config = dict(
    num_hidden_layers=15,
    hidden_size=192,
    n_experts=64,
    experts_per_token=2,
    d_expert=64,
    d_shared_expert=128,
    hidden_act='swiglu',
    moe_layers=[0, 1, 2, 3, 4, 5, 6, 7, 8, 9, 10, 11, 12, 13, 14],
    router_score='softmax',
    normalize_top_k=False,
    routed_scale=5.66,
    balance_loss=0.00794,
    balance_bias=False,
    router_logit_norm=2.0,
    init_std_router=0.0205,
    lr_router=0.000436,
    vocab_size=16384,
    norm='rmsnorm',
    norm_eps=1e-05,
    tie_word_embeddings=False,
    optimizer='laprop',
    learning_rate=0.00103,
    beta1=0.9,
    beta2=0.99,
    max_grad_norm=2.0,
    batch_tokens=[32768, 65536, 98304],
    max_seq_len=1024,
    train_tokens=246300000,
    max_steps=4036,
    dataset='wikipedia_en',
)
Below are experts of layer 12 (counted from 0) of a mixture-of-experts language model. Rows are named router (the router's row for the expert), gate (a neuron's input weights, with its number), up (a neuron's input weights, with its number) and show model dimensions 0-191. Each number is 128 + 32 x the weight over its row's rms, rounded and kept within 0 to 255.
Before each expert's rows: a language model's description of what the expert responds to. This comes from a sample of Wikipedia text that the model never trained on.

# expert 1
Possessive 's and bare apostrophes after names, possessive pronouns like his and her, plus final year digits, e.g. Spotify's, 201'4'.
router [ 94 203 108 100 181 141 139 144 170 122  96 122  88 144 142 112 190  88 163 106  90 105 108 112 131  91 168 115  75 124 130 111 153 148  98 135 161  93 110 136  82 121 162 123 121 165 153  95  71 179 107 111 120  94 145 130 128 152 119 138  90 114 112  85 142 145  64 156 115 123 115 131 178 123  54 121  91  64 132 101 127 109 116 148 173  55 110 204 121 128  99 142 114 140 106 139 123  96 114 179 120 165  86 178 103  83 129 132  68 161 130 137 162 166  92 137 133 110 123 131 120  53  45 162  98  89 140 121 174 180 157 111 149 115 168  87 118 140 144 138 173 107  78  97  81 131 118 114 104 122 125 185 142 143 124  59 119 128  91 149 151  60 109 135 208 122 150 141 141 164 147 111 124 135 140 192 152 109 174  67 119  86 159  74 154 109 123 135 135 160 142  79]
gate0 [255 145 114 201 109 106 132 153 112  66 107 191  98  92 139 125 146 186 149 117 104 150 148 120 140 139 120  86 145 187 145 143 171 194 139  81  70 102 135 178 125 110 123  87 121 102 115 117 114 119 128 123 142 138 123 173  91  96 150 115 126 117  97  78 109  89 119 147  90 103 101 120 135  79 116 161  97 144 156 134 116 154 126 113  91  89 134 134 129 171 112 140 130 167 109 130  99 111  91 115 178 172 118 112 169 145  91 115 117 177 122 114 109  76 171  58 101 168 178 118 148 111 156  96  81 154 163  88 229 135  91  72 110 153 105 143 189 132 141 106 151 153 153 107 128 149 174 114 144 123 133  80 178 139  99 122 143 143 133  95 148  96  89 159 132  94 138 118 180 143 128 157  69 122  77 156  94 151 166 140  67 123 157 123 120 117 133 139 106  78 198 128]
up0 [100 150 115 143 155 135  94 125 129 135 148  80  73 141  85 124 109  55  87 128 151 127  92 139 111 104 124 129 169 153 124 104  71  94 124 121 143 167 109  93 120 140  88 181 189 112 122 151 125 146 167 133 116 115 104  67 169 195  82 122 132 140 112 127 255 148 112 162 125 144 133 103 156 189 161 145 119 107 178 121 144 104 157 139 156 122 120 123  85 147 122 153 103 135 110 153 109 171 147 147 116 111 123 144  74 130 202 120 136 176  64 133  89 161 148  91 178  80  64 102 168 135 146 172 139  96 111 136 112 153 127  95 108 111 117  83  94 135 105 120  95  91  89 105 140  69 142  89 140 144  63 102 129 100 115 164 199 112 136 139 187 170 136 173 158 149  88 149 116 110 113  89 182 131  94 133 118 169 125  87 127 165  80 144 146 106 121 105 170 146 134 145]

# expert 57
Slashes in Team / Apps / (Gls) career lists, plus semicolons, parentheses, featuring and by in film and cast entries.
router [ 90 188  83 139 115  89 120  77 100 139 113 102  98 151 150 148 154 129 138 138  70  69 129 168 139  75 127  77 146  91 160  83 144  88 153  94 128 106 127 117 122 147 148 103 107 130 129 155 109 122 164  76  81 155 106 140 123 114 165 128 134  74 162 112 179  99 186 160 141 110 129  73 152 116 112  96 135 118  66 108  89  93 157  86 123 181 115 124 157 141 144 119  93 110 154 155  81 125 154  99  94 171 102 145 113 105 122  94 118  94 188 113 135 101 136 117 128 146 128 120  94 101  93 134 111 113 170 176  91  79 106 159 184 163  81 158  96 169 126  68 166  96  90 108 160  82 162 148 164 138  67  75 178 112 114 117 156 120  70 164 144 168  91 134 107 157 173  95 128 144 181 117  79 147  60 128 158 119 101 101 117 107  84 185  73 118  75 152  55  90 169 105]
gate1 [126 255 166  78 133 119 185 191 135 107  97 114 182 177  89 131 130 148  86 135 179 164 153 126 175 126  77 155  97 170 111 127 119 155  99 147 144 148 103 139 158 109 123 143 117 169 121 191 160 118 153 130 165 121 141 131 118 159  84  77 117  95 132 170 149 122  86 131 153  81  95  86  94 109 121 157 195 121 130 159 134  91 143 156 152  96  94 139 162 179 149  80 148 105 153  93 142 122 109  94 140 137 129 111 183 108 110 130 117 144  98 112 135 158 148 104 119 134 140 123 122 110 161 128  92 144 128 123 102 255 151 106 132 139 148 168 145  90  91 135 151 126  95 149  90 122 168 118 162 106 107 116 140 119 139 110 111 157 154 121 125 153 121 102 194 160 126 122 128 176 135 110 125 150 121 103  78  98  97 163  97 146  86  75 144 132 160  92 126 176  58 100]
up1 [104 127 123 189 142 157  86 149 135 151  99 174 163  93 109 125  72  91 155 164 106  74 127  98 121 159 102  91  88 132 140 109 159 138 151 137 174 150 167 158 174 126 118  98 161 153 138 138 120 213  67 106 128 104 106 124  99 116 155 125  94 145 129  81  95 255  91 131 108 121 108 143  91 147 107 133 153 121 135 132 163 138 153 116 152 113 133 176 139 172 141  79 158 122 104 105 153 176 112 166 193 100  83 110 135 168  95 106 140 141  96 174 157  72 133 145 107 132 138 169 115 132 154  91  94 106 119  83 166 153 135 143  88 117 179  63 152 124 127 102 126 131 127 160 173 157 102 153 141  80 127 193 103 122 186 146 141 119 100 137  98 121 133 151 157  89 126 116 141  75  85 159  78 128 173 142 187 117 119 120 108 134 118 154 143 166 147 111 151 129 152 118]

# expert 17
First bytes of Japanese, Arabic or Devanagari characters in non-Latin text, plus odd mid-word fragments such as fac in de facto.
router [ 94 168 106  97 175 110 133 139 119 128 114 117  77 109 134 157 131 143  92 131  97  66 194 167 137 161  91 118  85 124 153 134 110 123 145  85 157  84  98  84 177 158 106 114 125 131 138 165 127  91 115  83  80 122 102 140 161 104 153 118  79  61 166 125 153 103 138 137 127 103 100 115 148  90 115  66  94 139  61 102 104 126 142 101 125 143 114 184 151 136 106  85 104 115 165 132  98  98  73  85 121 196 130 137 141 142 132 119 110 151 109 112 144  95 110 136 148  96 140 157 135  71 122 120 152 114 136 124  95  76  98 140 139 160 126 169 104 109 211 156 175 101 123 179 176 107 127 131 172 106 120  99 160 126  97 104 155 127 110 222 114 152  67  89 115 175 179  74 129  87 179 124  95 117 103  69 133 128  96  72 107 183 141 122  76 111  69 144  73  67 133  59]
gate0 [250 118 152  91  79 131 152 133 167 159 171 115 160 131 131  91 146  67 139  52  92 144 145  93 145 143 138 138 126 171 149 167 152 132 149 105 145 112 193 133 140 118 132 122 109 168 137  91 140 225 118 104 156 120 134 125 132 130 157  71 159 132 101 109 114 127 165 106 150 126 165 126 152 166  86 110 159  82  98 119  91 157 117 109 150 150 129  99 154 145 169 134 114 143 123 132 113 110 159 144 126 122 144 103 116 146 123 101 127  88 122 107 100 133 161  73 119 112 142 137 158 115 145  54 165 131 121 106 255 140 107 172  69 134 137 101 142  95 112 122 121 148 161  70 112 105 136  96 116 129 189 153 134 113 145 116  98 142 184 147 125 130 183 133 126 158 166 112  96 142 156 108 172 135 179 137 126 125 107  98  96 131 115  98 144 140  94 135 178 164 147 136]
up0 [ 97  77 151  70 106 136 143  67 105 161 117 182 159 148 189  78 208  94 144 130 147  37 144 163 151 150 171 166 135 106 147 132 156  92 163  31 115  96 130 109 160 111  85 160 117 139 131 130 146 164 117 105  46 133  99 149 115 133 109 122 115  96 113 134 255 125  73 119 176 122 125 161  98 129 137 116 170 135  95 133 138 128 126 160 127 125 115 148 126 142 122 119 160 107 102 123 183 135 148 134 153 106 106  90 143 142  91 130 141  98 179  99 145 109 100 110 116 150 176 152 124 121  72 127 142 138 110 144 163  74  90 164 110 133 130 100 126  62 120 138 150 120 129  97  73  95  76 111 115 133 187 157 154 119 137 138 140 140 112 144 125 118 139 112 137 162 139 106 152 122 134 104 152 105  85 137 166 139 113 132  97 108 169  82 117 136 157 124 133 138 190 100]

# expert 8
Hyphens inside compound names and words (Star-Lord, Crab-eating, al-Bab), and determiners like the, their, its at phrase starts.
router [ 83  87 137 102 129 113 147 172 103 119 156 131 185 148 112 116 100 141 145 134 146 123 115  93 160 120 166 143 129 137  99 127 144 140  94 162  72 113 122 121 110  94 105 180 147 145  82  99 181 129 114 121 147 110  91 132 120 159 148 155 167 171 116 143 114 165 125 102 119 158 159 140 134 129 137 205 153 123 135  88 167 179 139 143 149 168 106 169 139  86 191 183 196 169 134  99  82 115 200 195  89  79 103 189 107  69 105 151 104 129 170  81 141 196 112 111 136 110 105 109 181 106  86 108 172 167  79 110 150 133 116  58 118 118 124 101 134  97  95 113  84 151 123 118 103 156 138 129 130 118 145 154 184 124 174 129 106 118 149  95 141 136 139 123 172 194 111 146 148 153  78  78 117  47 112 139  29 123 151 208 125  83 133  99 182 114 153 124 147 126 109 159]
gate11 [125  62 143 152  71 119 215  99 122 173 147 244 143 112 149 136 154 117 143 161 155 115 137 135  87 139 123 161 115  63 116 117 162 100 113 164 118 108 143  86 173 136 148  84  75 164 123 178  94 153  58 103 163 125 159  73  55 169 158 127 136 125  94  61 146 148 127 126 140 143 102 118 138  98 139 180 134 156 130 134 124 109 142  85 144 135 127 135 164 133 167 111 135 175 131 113 124 119 160 130 150 124 123 118 134  89  69 131 111 112 134 143 123 156 133  94  94 158 166 145 115 160 153 166 121  88 116 117  98  99 184 131  89 104 146  90 167 123 153 255 120 171 153 118  93 155 153 135 110 110 208 114 112 101 136 165 106 174 121  96 149 141 132  86 115 150 165 130 158 134  84 126  98 135 170 173 139 167 150 117 128  95 116 188 124 172 121 145 130 146 172 110]
up11 [113  96 144 144 130  77  54 101 123 113 157  97 129 135 155 115 170 168 186 119 177 140  86 140 128 118 159 115 158 114  72 162  95 124 129 119 163 159 163 128 142 191 110 113 129 133 103 173 145 154 134 117  84  89 145  92 146 173 125 115 169  61 119 156  55 121 154 142 139 152 150 127 106 204 114 255 110 169 130 116 104 143 141 190 149 125 116 117 133  86 140 136 117 110 122 112 110  96 118  99 102 150 158 122 161  84 125 151  79 117 118 175 149 107 117  64 120 114  64  99 148 110 109 118  70 149 126 121 116 128  85 150 145 117 135 115 143 178  92 140  87 116 101 114 154 149  70 116  91 123 118 136 125 158 104  86  88 109 109  86 139 112  71 184 118 122 123 129 105  85 113 107  77 133 131  91  94 153 155 100  74 158  45 113 126 101 129 124 104 170 123 116]

# expert 51
Table pipes, line breaks after title headers, opening parentheses and brackets, and month names in dates like May, September, Oct.
router [ 98 182  97 112 147  93 170 116 168 125 134 112 129 148 138 181 172 153 120  99 111 141 182 141 138  68  83 128 134  98 149 118 107 102  58  89 127 180 133 159 138 177 159  81 155 125 181 176 101 139 137  82 156  79  89 109 157 116 121  74 131  92 172 126 175 179 148  92 134 178 111 103 143 119 151 117 113  76 138 109 157 112 113 143 109 101 102 136 139 153  86  91 130 131 163 145  74 177 159 104 100 154 120 142  80 141 111  70 184  96 156 129 117 144 194 122 150 157  86 111  72 151 141 117  95 117 144 119 146  80  81 149 146 204 159 125 144 118 156  90 115 127 169 139 156 107 109  95 143  78 132 130 146 147  74 145 164 109 136 146 147 108 161 144 203 142 134  79 122 143 183  71 143 165 114 128 108 178  63 100 109 172  96 190 124 137  50 191 135  98 149 104]
gate1 [143 255 172 180 111 146 101 102 140 122 173  99 132 156 152 177 133 170  97 110 127 152 162 157 168 161 150 148 177 133 166 181 163 141 131 108 110 143 159 125  95 173 157 123 135 110 152 169  95 127  72 136 133 118 141  76 151  91 168 127  76 174 115 113 133 121 156 118 125  80  93  96 120 162 136 187 134 114  89  96 103  94 136  61 165 112 124 134 158 145 127 135 130 134 137 146 130 150 140 147 142 123 133 176  64 130 146 156 148  99 157 171 145 115 133 121 148 128  86  83 162 128 129 129 101  90 122 170 115 255 149 140 134  96 134  99 160 110  95 115 113 170 184 106 163 112 106  96  93 131  95 101 143  82 120 124  99 131  95 124 147 135 141 104  90 115  84 135 165 140 115 125 123 136 149 108 142 150 131  72 152 105  98 172 141 171 150 119  77 103 157 149]
up1 [137 156 143 102 115 154 101  93  97 119 109 144 139 131 180 138  75 114  78 157 103 125 132 156 169 124 166 137 129 126 148 102 149  93  86 114 146 121 134 116 166 130 123 123 161 160 110  72  93 111 166 103 134 140 108 127 125  80 113 132  90 124 103 126 165 255 145 157  45  78 127 144 144 112 115 109 125 139 116  82 117 151 158  94  82  81 105 150 168 155 156 107 113 114 125 114  97 154 139 117 135 120 118 115  81 146 108 119 152 168 144 130 130 116 145 162 137  97 102 100 153 167 124 104 149  87 125  89 165  86 146 129 143 116 110  91 117 140 182  63 173 165 146  99 137 157  82 112 123 178 105 115  88  90 135  89 150 135 114 179 173 112 100 130  90 175 149  88 141 101 165 122 227 151 143 122 172 177 139 136  86  68 119 123 121 157 106 124 171 120 162 107]

# expert 49
The word the, and sometimes a, this or directional adjectives, right after of, in, for, as in of the Year.
router [ 60 153 105 120 147  64 180 141  48 155 138 122 112 153 124 138 177 116 129 180 122 119 137 114  86 109 139 109 124 117  81 142 139 157 158 136 128 105  85 124  92 159 137 156  72 181 103 128 132 137 110 116 172  82 104 125 120 121 146 125 128 166 115 104 103 151 114 122 117 158 131 151 143 162  65 114 144 128  95  55 106 125 122 161 106 127 137 156  70 155 156 172 190 159  80  74 176 139  79 175 105 117  65 184 158 132  78 123 113 114 165 145 161 202 132 159 153 142 167 138 149 119 107 124 148 192 108 179 180 155 129 119 168 113 181  81 163 108  84  96 118 111 184 134 106 145 115  82 112 140 137 101 142 114 160 113 141 136  83 167 186  99 131 165 164 160 100  88 161 121 134 136  65 103 107 149  94  90 155  90 123  70 115  72 152 145 148 161 178 183 150  67]
gate0 [255 113 124 115 116 147 168 179 150 130 145 111 137 134  80 116  96 149 171  81 140 248 129 143 121  92 177  95 150 155 131 101 164 112 137 107 126 102 128 140 188 152 134 124 144 171 151  82 156 157 130 107 118 174 131 148 115 123 169 164 149 108 134 123 109 167 141 104 196 105 138  70 143 108 124 113 134  99 141 130 147 115 163 160 146 158 142 136 176 122 153 103 112 142 154 112 111 177 165  88 132 125 118 125 156 121 133 144 141 144  91 177 133 123 134 152 133  82 161 111 167 126  91 137 114  92 129 119 255 166 125  76  91 130 120 121 116 139 121 150 162 119 122  54 139 133 129 198 129 109 157 134 105 100 102  57  95 187 142 124 124 108 110 149 139 115 112 104  90 193 120 124 135 130 109 132 110 184 134 130 108 136 132 145 142 116  84 172 149 154 130 130]
up0 [145  97 145  61 119  70 147 144 109 120 177 112  92 121 159 138 141 126 137 132 111 113 164  83 140 141 184 113 123 131 101 135 125 161 150  90 181  72 119 143 130 123 139 139 130 134  96  75 145  94 141  98 136 144 122 104 119 106 129 125 115 103 130 144 255 137 175 151 181  83 141 158 108 119 136  87 100 167 130  97 202  93  83 150 106 103 148 114 111 139 160 123 152  58 116 129 109 170 151  81 111 127 108 132 142 164 124 166 139 141 135  75 133 122 127 171 112 152 115  99 162 149 114 129 121 110 124 127 150 145 105 139 158 171  71 103 121 144 121 122 149 138  93   0 165 109 103 132 142 138 118 105 137 163 108 105  95 147 129 125 228 105  76 131 137 162 129 108 149 131 149 124 145 109  65 103 108 115 180 101 119 110 167  55 141 120  41 112 143 125 159 115]

# expert 40
Adjectives and intensifiers right after a or the, such as very, new, large, small, vacant, few, in descriptive prose.
router [122 158 175 108 171 121 154  91 119 149 126 131 184 127 119 119 138 140  91 118 125 131 114 123 119  89 186 153  79 163  73 107 105 150 163 151 145  65 105 127 142 100 117 141 103 134 102 127 141 168  97 185 145 126 109 160 134 123 131 166 141 143  64 115  84 123 136  94 141 135 137 156 118 136  93 138 146 116 150  70 107 121 128 189  97  87 178 114  87  96 192 147 204 152  47 138 186 125 139 177 112 117  80 178 175  94 120 181 101 136 114 141  88 139 128 118 144 124 133  83 159 168 111 142 116 126  68 183 140 157 188 123 143  61 146  92 116 120  88 144 118 146 117 177  97 173 111 176 128 147 168 141  61 140 165 122 101 147 181 140 146 175  94 130  97 142  99 165 143 142  75  86 149  85 163 170  95 106 169 110 155  68 158 113 186 190 184 141 166 153  90 145]
gate7 [140 130 100 116  88 127 153 233  97  84 107 164 140 138 172  98 144 113 116 130 135 170 138 115 135  97 158 187  87  73 105 140 133 130 161 116  74 189 127 143 106 147 106 132 133 108  87 103 118 136 126  87  84 134 106 141 138 122 107 118 164 152 117 182 133 161 155  92 134 115 167  75 113 178 101  94 139 135 125 123 119 126 115 127 153  96  59  93 150 104 133 143  98 172 127 136  90 136 185 120 159 138 168 126 160 140 135 107 158 141 130 155 121  78 105 108 108 104 141 143 100 122 144  67  61 100 139 148 107 115 145  99 150 152 134 255  69 164 125 120 169 147 123  88 127 109 162  95 156 111  91 132  95 131 120 164 151 109 157 144 106 136 174 150 128 145  80 118  83  88 147 139 160 121 142  75 139 172 139 103 174 122 132  70 134 142  77 107 116  98  45 145]
up7 [168  90 173 174 154 145 103 130 165 172 153 117  71  99  93 135 118 124  76 122 154 116 114 137 122 156 110 119 147 133 220 131 128 118  98 119 170 100 150  97 127 147 153 103 136 124 167 161 156 109 153 167 139 125 171  61 155 164 164 157  73 103 106  90 119 144 127 123 138 137 123 255 113  70 116 167 121 104 106 154 148  92 107 129  86 146 209 143 107 121 139 138 156 147 129 111 139 148  68  61  92  95 126 103 107 134 117 103 108 103 111  98 153 174  90 123 169 110 158 116 133 184 143 130 141 137 155  96 121 124 117  96 132 130  97 127 171 141 142 115 105 129 135 171 147  85  99 114 148 114 162 105 152  81 149  85  74 159 142  89 206 110  96  95 152 155 166 111 147 189 108 114 142 127  81 159 118 104  99 174  82 167 111 138 161 136 126 141 157 158 179 150]

# expert 11
Prepositions and commas linking a person to a role or institution in biographies, such as member of, son of, University of.
router [141 152  58 136 114 164 154 131  94 161 151  96 145 165 184 108 122 145  85 133 177 144 122 136 140  97 138 129  71  74 106  75 141  79 173 111  50 163 119 140  65 123 120 154 131 137 117 127 101  81 142 108 140 106  99 109  98 159 100  84 165 118 148 151 117 180 122 158 131 121 124 116 136 151  70 123 127 126  97  92 155  87 140 110 106  89 114 169 144 190 166 115 118  93 167 158 143 201 170  48 102  99 148 164  62 165 198  87 156 177 141 115 158 128 153 157  95  74 124  86 131 120 105 134 173  80 161 145 181 160 158  97 185 136 183 132  92 158 126 106 190  62 145 121 151 134 152 145 124 113 178 124 144 130  76 110 137 129  87 123 121 150 188 122 175 139 159 127 107  98 158  85 125  93 115  92  82 163 149 135 126 145 120 110 185 126  58 124 156 140 137 143]
gate0 [255 115 141 149 104 160  92 143 110 123 146 120 161 139 168 150 133 187 113 111  86 175 154 100 108 115 164 146 145 132 153 150 131 146 108 202 121 117 116 153 114 126 165 106 154  96 146 116 100 140 102 177 144 155 147 120 155 153 113 167  76 148 108  83 141 128 124 143  94  90 140 174 161  87  97 146 146 116 109 117 137 151 150  86 151 123 166 118 194  67 139 113 162 113 173 118 137 104 136 122 176 128 145 154  82  85 132 133 154 142 167 120 154 121  46 183 112 137 110 121 168 136 100  79 141  84 184 104 255  89 137 144 110 130  99 125 167 133 146 122 167 150 132 114 177 135 113 128  94 149 149 103 129 142 144 189 101 115 104 134 132 118 140 103 155 180  92 154 107 165 101 125 154 162 172 139 126 115  70  85 149  91 142 144 129 197 127 158 101  91  96  99]
up0 [122 153 119 106 166  85  97 107 125 123 153 130 155 108 161 145 128  87 109 188 137  86 154 165 144 125  99 111 114 139 134 164 109 159 142 150 109 120 104 125 142  76 130 132 146 123 141 163  82 104 148 139 167 148 118  86 122 169  83 149  82 178 146 159 255 107 163 171  64 107 163 127 181 118 155 148 143 167  99 138  54 130 121 133 160 172 161 112 181 160 103 128 169  93 161 122 114 119 102 165 144 115 109 116 154  96 128 112 168 149 181 113 153 153  42 186 155  94  79  90 128 142 129 117 100 112 136 103 132 124 162 111 131  82  86  98 166 154 178 159 176 147  82 197 155  95  77 125 107 105 148  99 124 163 159 122 124 168 151 153 176 167 108  87 142 101 130 146 156 121 138  66 124 111 107 137 126 108  79 160 156  76 157  85 156 172 150 129 152 124 132 109]

# expert 48
Conjunctions joining words or clauses, mainly and, plus or, but, &, slashes and then, e.g. "upper and lower".
router [115 181  82 144 103 154 115 165 131 126 147 129  99 112 165 112 149 229  76 124 148  93 146 127 126 231 124  72 156 150 123  94 142 127 128 131  67  75 145 139  98 111 105 114 150  88 142 153  61 111 120 127  99 129  73 101 117 137 142 147 117 134 120 122 134 103 106 143 133 157 129 112 143 165 130 129 144 110  81  98 124 145 182 140 123  67 163 171 162 124 107 169 106  98 191  80 136 170 104 125 126 215 120 174 121 161 162 105 138 134  86 140 134 118  31 149 173 137 126  75  74 110 128 118  95 103 126 168  80  59  77 107 159 147 107 144 121 117 149 100 206  72  82 103 179  95 174 121  94 113 141 133 151 101 158 102 113 113 129  87 119 114 109 130 107  73 180 197 138 118 101 103  84 153 115  77 107 113  96 111 105 160 134 156 122 141  88 116 106 136 147 148]
gate0 [255 133 131  98 128 121 136 118 126  77 135 132 105 109 115 194 143 101  94 119 172 118 117 143 112 156 106 121 130 165 160 191 146 137 139 113 125 192  94 114 111  97 118 157 116 130  78 132 155 101 199 113 157  78 152 150 134 126 100 138 116 152 157 172 137 114 178 117 105 128 144 143 153 128 124 139 122 122 151 131 147 132 113 124 110 129 161 127 112 105 167 123 119 145 115 130  77 185 142 129 173  94 154 108  98 133 146  95 149 139 141 143  86 163 121 122 184 117 107 121  90 124 156 158 169 139 184  91 255 179  75 143 155 186 170  96 161 179 119 134 114 119 130 128 131 139 137 104 196 143 151 120 138 156  93 157 146 135 108 139 181  82 188 104 118 141 121 128 125 143 158 156 209 161 166 160 162 104 144 110 102 154 123  93 158 149 127 183 183 161 136 112]
up0 [131 141 131 110 146  70  94 152 119  67 160  99  97 144 101 110  99 145 136 140 153 148 154  86 102 148 149 149 133 140 172 220 178  87 132 140 115 165 117 142 121 154 169 127  73 132  65 122 147 100 134 115 125 104 135  65 178 117 119 128 115 109 135 167 230 115 152 119 167 124 175 150  51 146  96 161  32  59 118 120 146 127 130 110 129  70 156 148 179 144  86 138 101  59 149 121 137 114 106  78 162 143 176 137 146 139 146  79 159  80 131 153 129 146 122  85 191  99 169  69  84 159 153 121 165 108 164 171  86 100  90 108 160 166 135 153 118 123  98 134 151 159 127 125  90 132 127  86 152 101 107  98 179 110 141 157 148 141 138  90 145  90 179 110 153 108 130 112 116 125  99 117 110 194 118  83 156 104 114 112 107 124 119 141 148 114 102 127 157 206 158 185]

# expert 15
Forms of be (was, is, were, been, being) after a subject, plus adverbs like also, not, never, later.
router [139 207  91 117 169 187 110 109 167 110 115  97  98 129  91 184  65 129 112 117 177 107 106 126 147 142  61  96 141  83 171 107 131 124  77  98  92 134 170 174 154 137 136  74 139 162 124 110 116 125 130  75  74 196 151 151  89 125 161 155 108  75 112 132 130 139 140 171 146 136  64  66 159  99 143 105 129 162  87 126 138 111 114 131 110  93 106 173 137 188 153 134  72 150 177 144 109 191 100 131 120 156 174 142  94  82 161  56 143 107 164 151 135  89 124 113 106 140 128 203 125  90 112 162  94  98  99 160  73 120 122  74  78 114 123 135 113 118 113 154 143 130 192 136 176  51 151  71 108 108 150 124 117 109 119 136 183 137 161 153 127 130 110 125 117 111 123 189 132 113 191  75 160 147 143  73 121 126 121 153 141 139 122 179 126 154 112 113 106 117 157 173]
gate1 [102 255 167  94  79  91 167 180 120  73  94 119 162 124 118 105 110 115 169 140 131 134 114 133 131 128 129 128 165  98 132 121  78 155 102 169 120 135 151 132 208 138 147  88 140 176 124 138 138 109 167 143 164 112 106 143 137 128 100 111 123  69 117 116  93 194 138 144 172  97 140  78 134 125 116 204 143 182 120 117 158  92 132  98  77 118  94 126 136 139 147 121 136 165 152 137 127 135 132 121  58 155 135 111  97 118 138  88 140 168 118  99 143 158 115 139 150 123 125 149 128 118 139 129 137 154  99 108 117 255 111 147  90 127 178 103 131  68 150 133 138 149 159  59  85 107 144 111 126  79 113 119 165 139 118 124 180  89 146 153 137 153 154 146 114  94 118 133 145 184 173 110 108 121 167 103 115 131 173 143 172 130 128 165 111 153  84 160 190 117 149 144]
up1 [113 143  92 145  83 131 152  67 117  96 136 163 120 115 170 164 106 125 167 140 111  94  96 162 133 174 115 137 175 121 170 100  41 162 103 150  81 138 117 104 207 137  95 140 109 198 113 104 136 146 120 108  92 155 123  90 118 169  95 136 108 131 129 111 174 255 152 154 129 153 191 108 148 148 139 151 112 153 138 145 176 191 160  86 159 132 105 123  89 139 175 122 180 164 105 120  98 126 137 106 100 159 123 116  69 126 154 121 126 153 129 124  95 128 167 125 127 125 145 131 140 104 117 143 154 144 118  66 165 114 150 113  63 103 177 115 138 105 156  77  99 150 159  69 123 170 129 132 136  63 128 115 111 112 143 127 147 110 117  91 146 142 140 129 131 108 134 129  83 177 144 156  81 121 117  93 142 201 172 139  85  92  46 165 108  99  76 120 189  87 176 134]

# expert 37
Units, degree and prime signs, opening parentheses and colons before numbers in measurements and stat lists, e.g. ft, sq, °, Batting average:.
router [150 130  84 183 172 153  90 115 125 170 134 141 106 137 128 181 100 174 147 118 164 155 112  97 161  51 122  65 144 123 154  72 142 108 129 136 152 106 131 129 135 149 132 120 154 105 161 161  89 114 105 101 180 159 167 135 172 129 123 154 142  91 144  72 196 143 154 151 138 136 123 106  94 158  90 141 110  75 157 121 111 120 114  99 132 151 173 106 158 149 173  73 111 144 136 116 145  97 114  99  61 154 187 163  88 185 175 114 134 127 181 125 149  81 130  77 113 135 109 168 124 148 174 148  92  97  55 111 114 102 155 116 177 125 127 107 149 136 132 178 127 111 121 205 127 152 178  63 128 144 163 113 181 115 119 166 165 117 176  68  78 125 104  99 155 103  32  94 128 157 119 116 171 104 119 150 153 123 101 147 134 208 101 164 162 106 143 104  78 126 167 155]
gate1 [149 228 142 120 127 142 150 127 109  75 127 122 186 100 137 109 102 106  91 100 106 120 138 137 110 145 130 176 146 121 181 118 106 180 139 173 121  75 118  92 158 127  83 109 137 132  95  82 120 105  93 101 134 127 145 134 134 162 174 156  77 168  78  97 123 141 101  73  45 154 156 169 158 144 185 127  81 146 121 129 100 138 148  72 129  97 129 121 105 131  99 131 187 161 149 129 123 148 181 143 171 107 106  76 100 112 141 177 133 145 144 133 137 112  95 130 176  54  90 143 111 135 117 122 126 151 187 101 126 222 184  80 109 127 118 137 142 152  81 168 144 185  96 146 183 115 124 103 154 124 115 173 100 128 193  97  82 124 162 104 147 114  93 148 150  88 161  80  57 162 129 181 142 151  93 126 134 154 139 173 154  76 177 100 179 134  85 130 143 154 121 115]
up1 [ 97 100 175 114 131 113 109 124 114 151 161 125 139  81 126 164 120 101  92 160 175 102  96 136 161 139 101 159 130  82 101 151  99 123  91 135 124 118  93 162 153 100 131 155 126 149 138 180 157 132  94 103 168 163 182 139  97  81  77 168 181 138 126 123 115 255 106 112 117 145 168  69  50 149 137 149 138 174 123 163 110 122 152 108 117 123  55 118 129  85 133 150 112 119 137 133 180 162 178 114 121 188 149 132 180 141  85  96  86 127  87 123 158 131 102 109 212 107  91 113 170 141 111 117 152 136  88 174 108 150  84 151 162 120 143 149  80  78 124 154  40 144 118 114 117 138 142  81 147 105 105 119 137 157 109 111 120 132 159 147 130 162 154 181  80  90  83 118  62 179 117 123 102  74 128 141 106 108 196 153 154 142 137 128 163 109 128  88 115  83 136 172]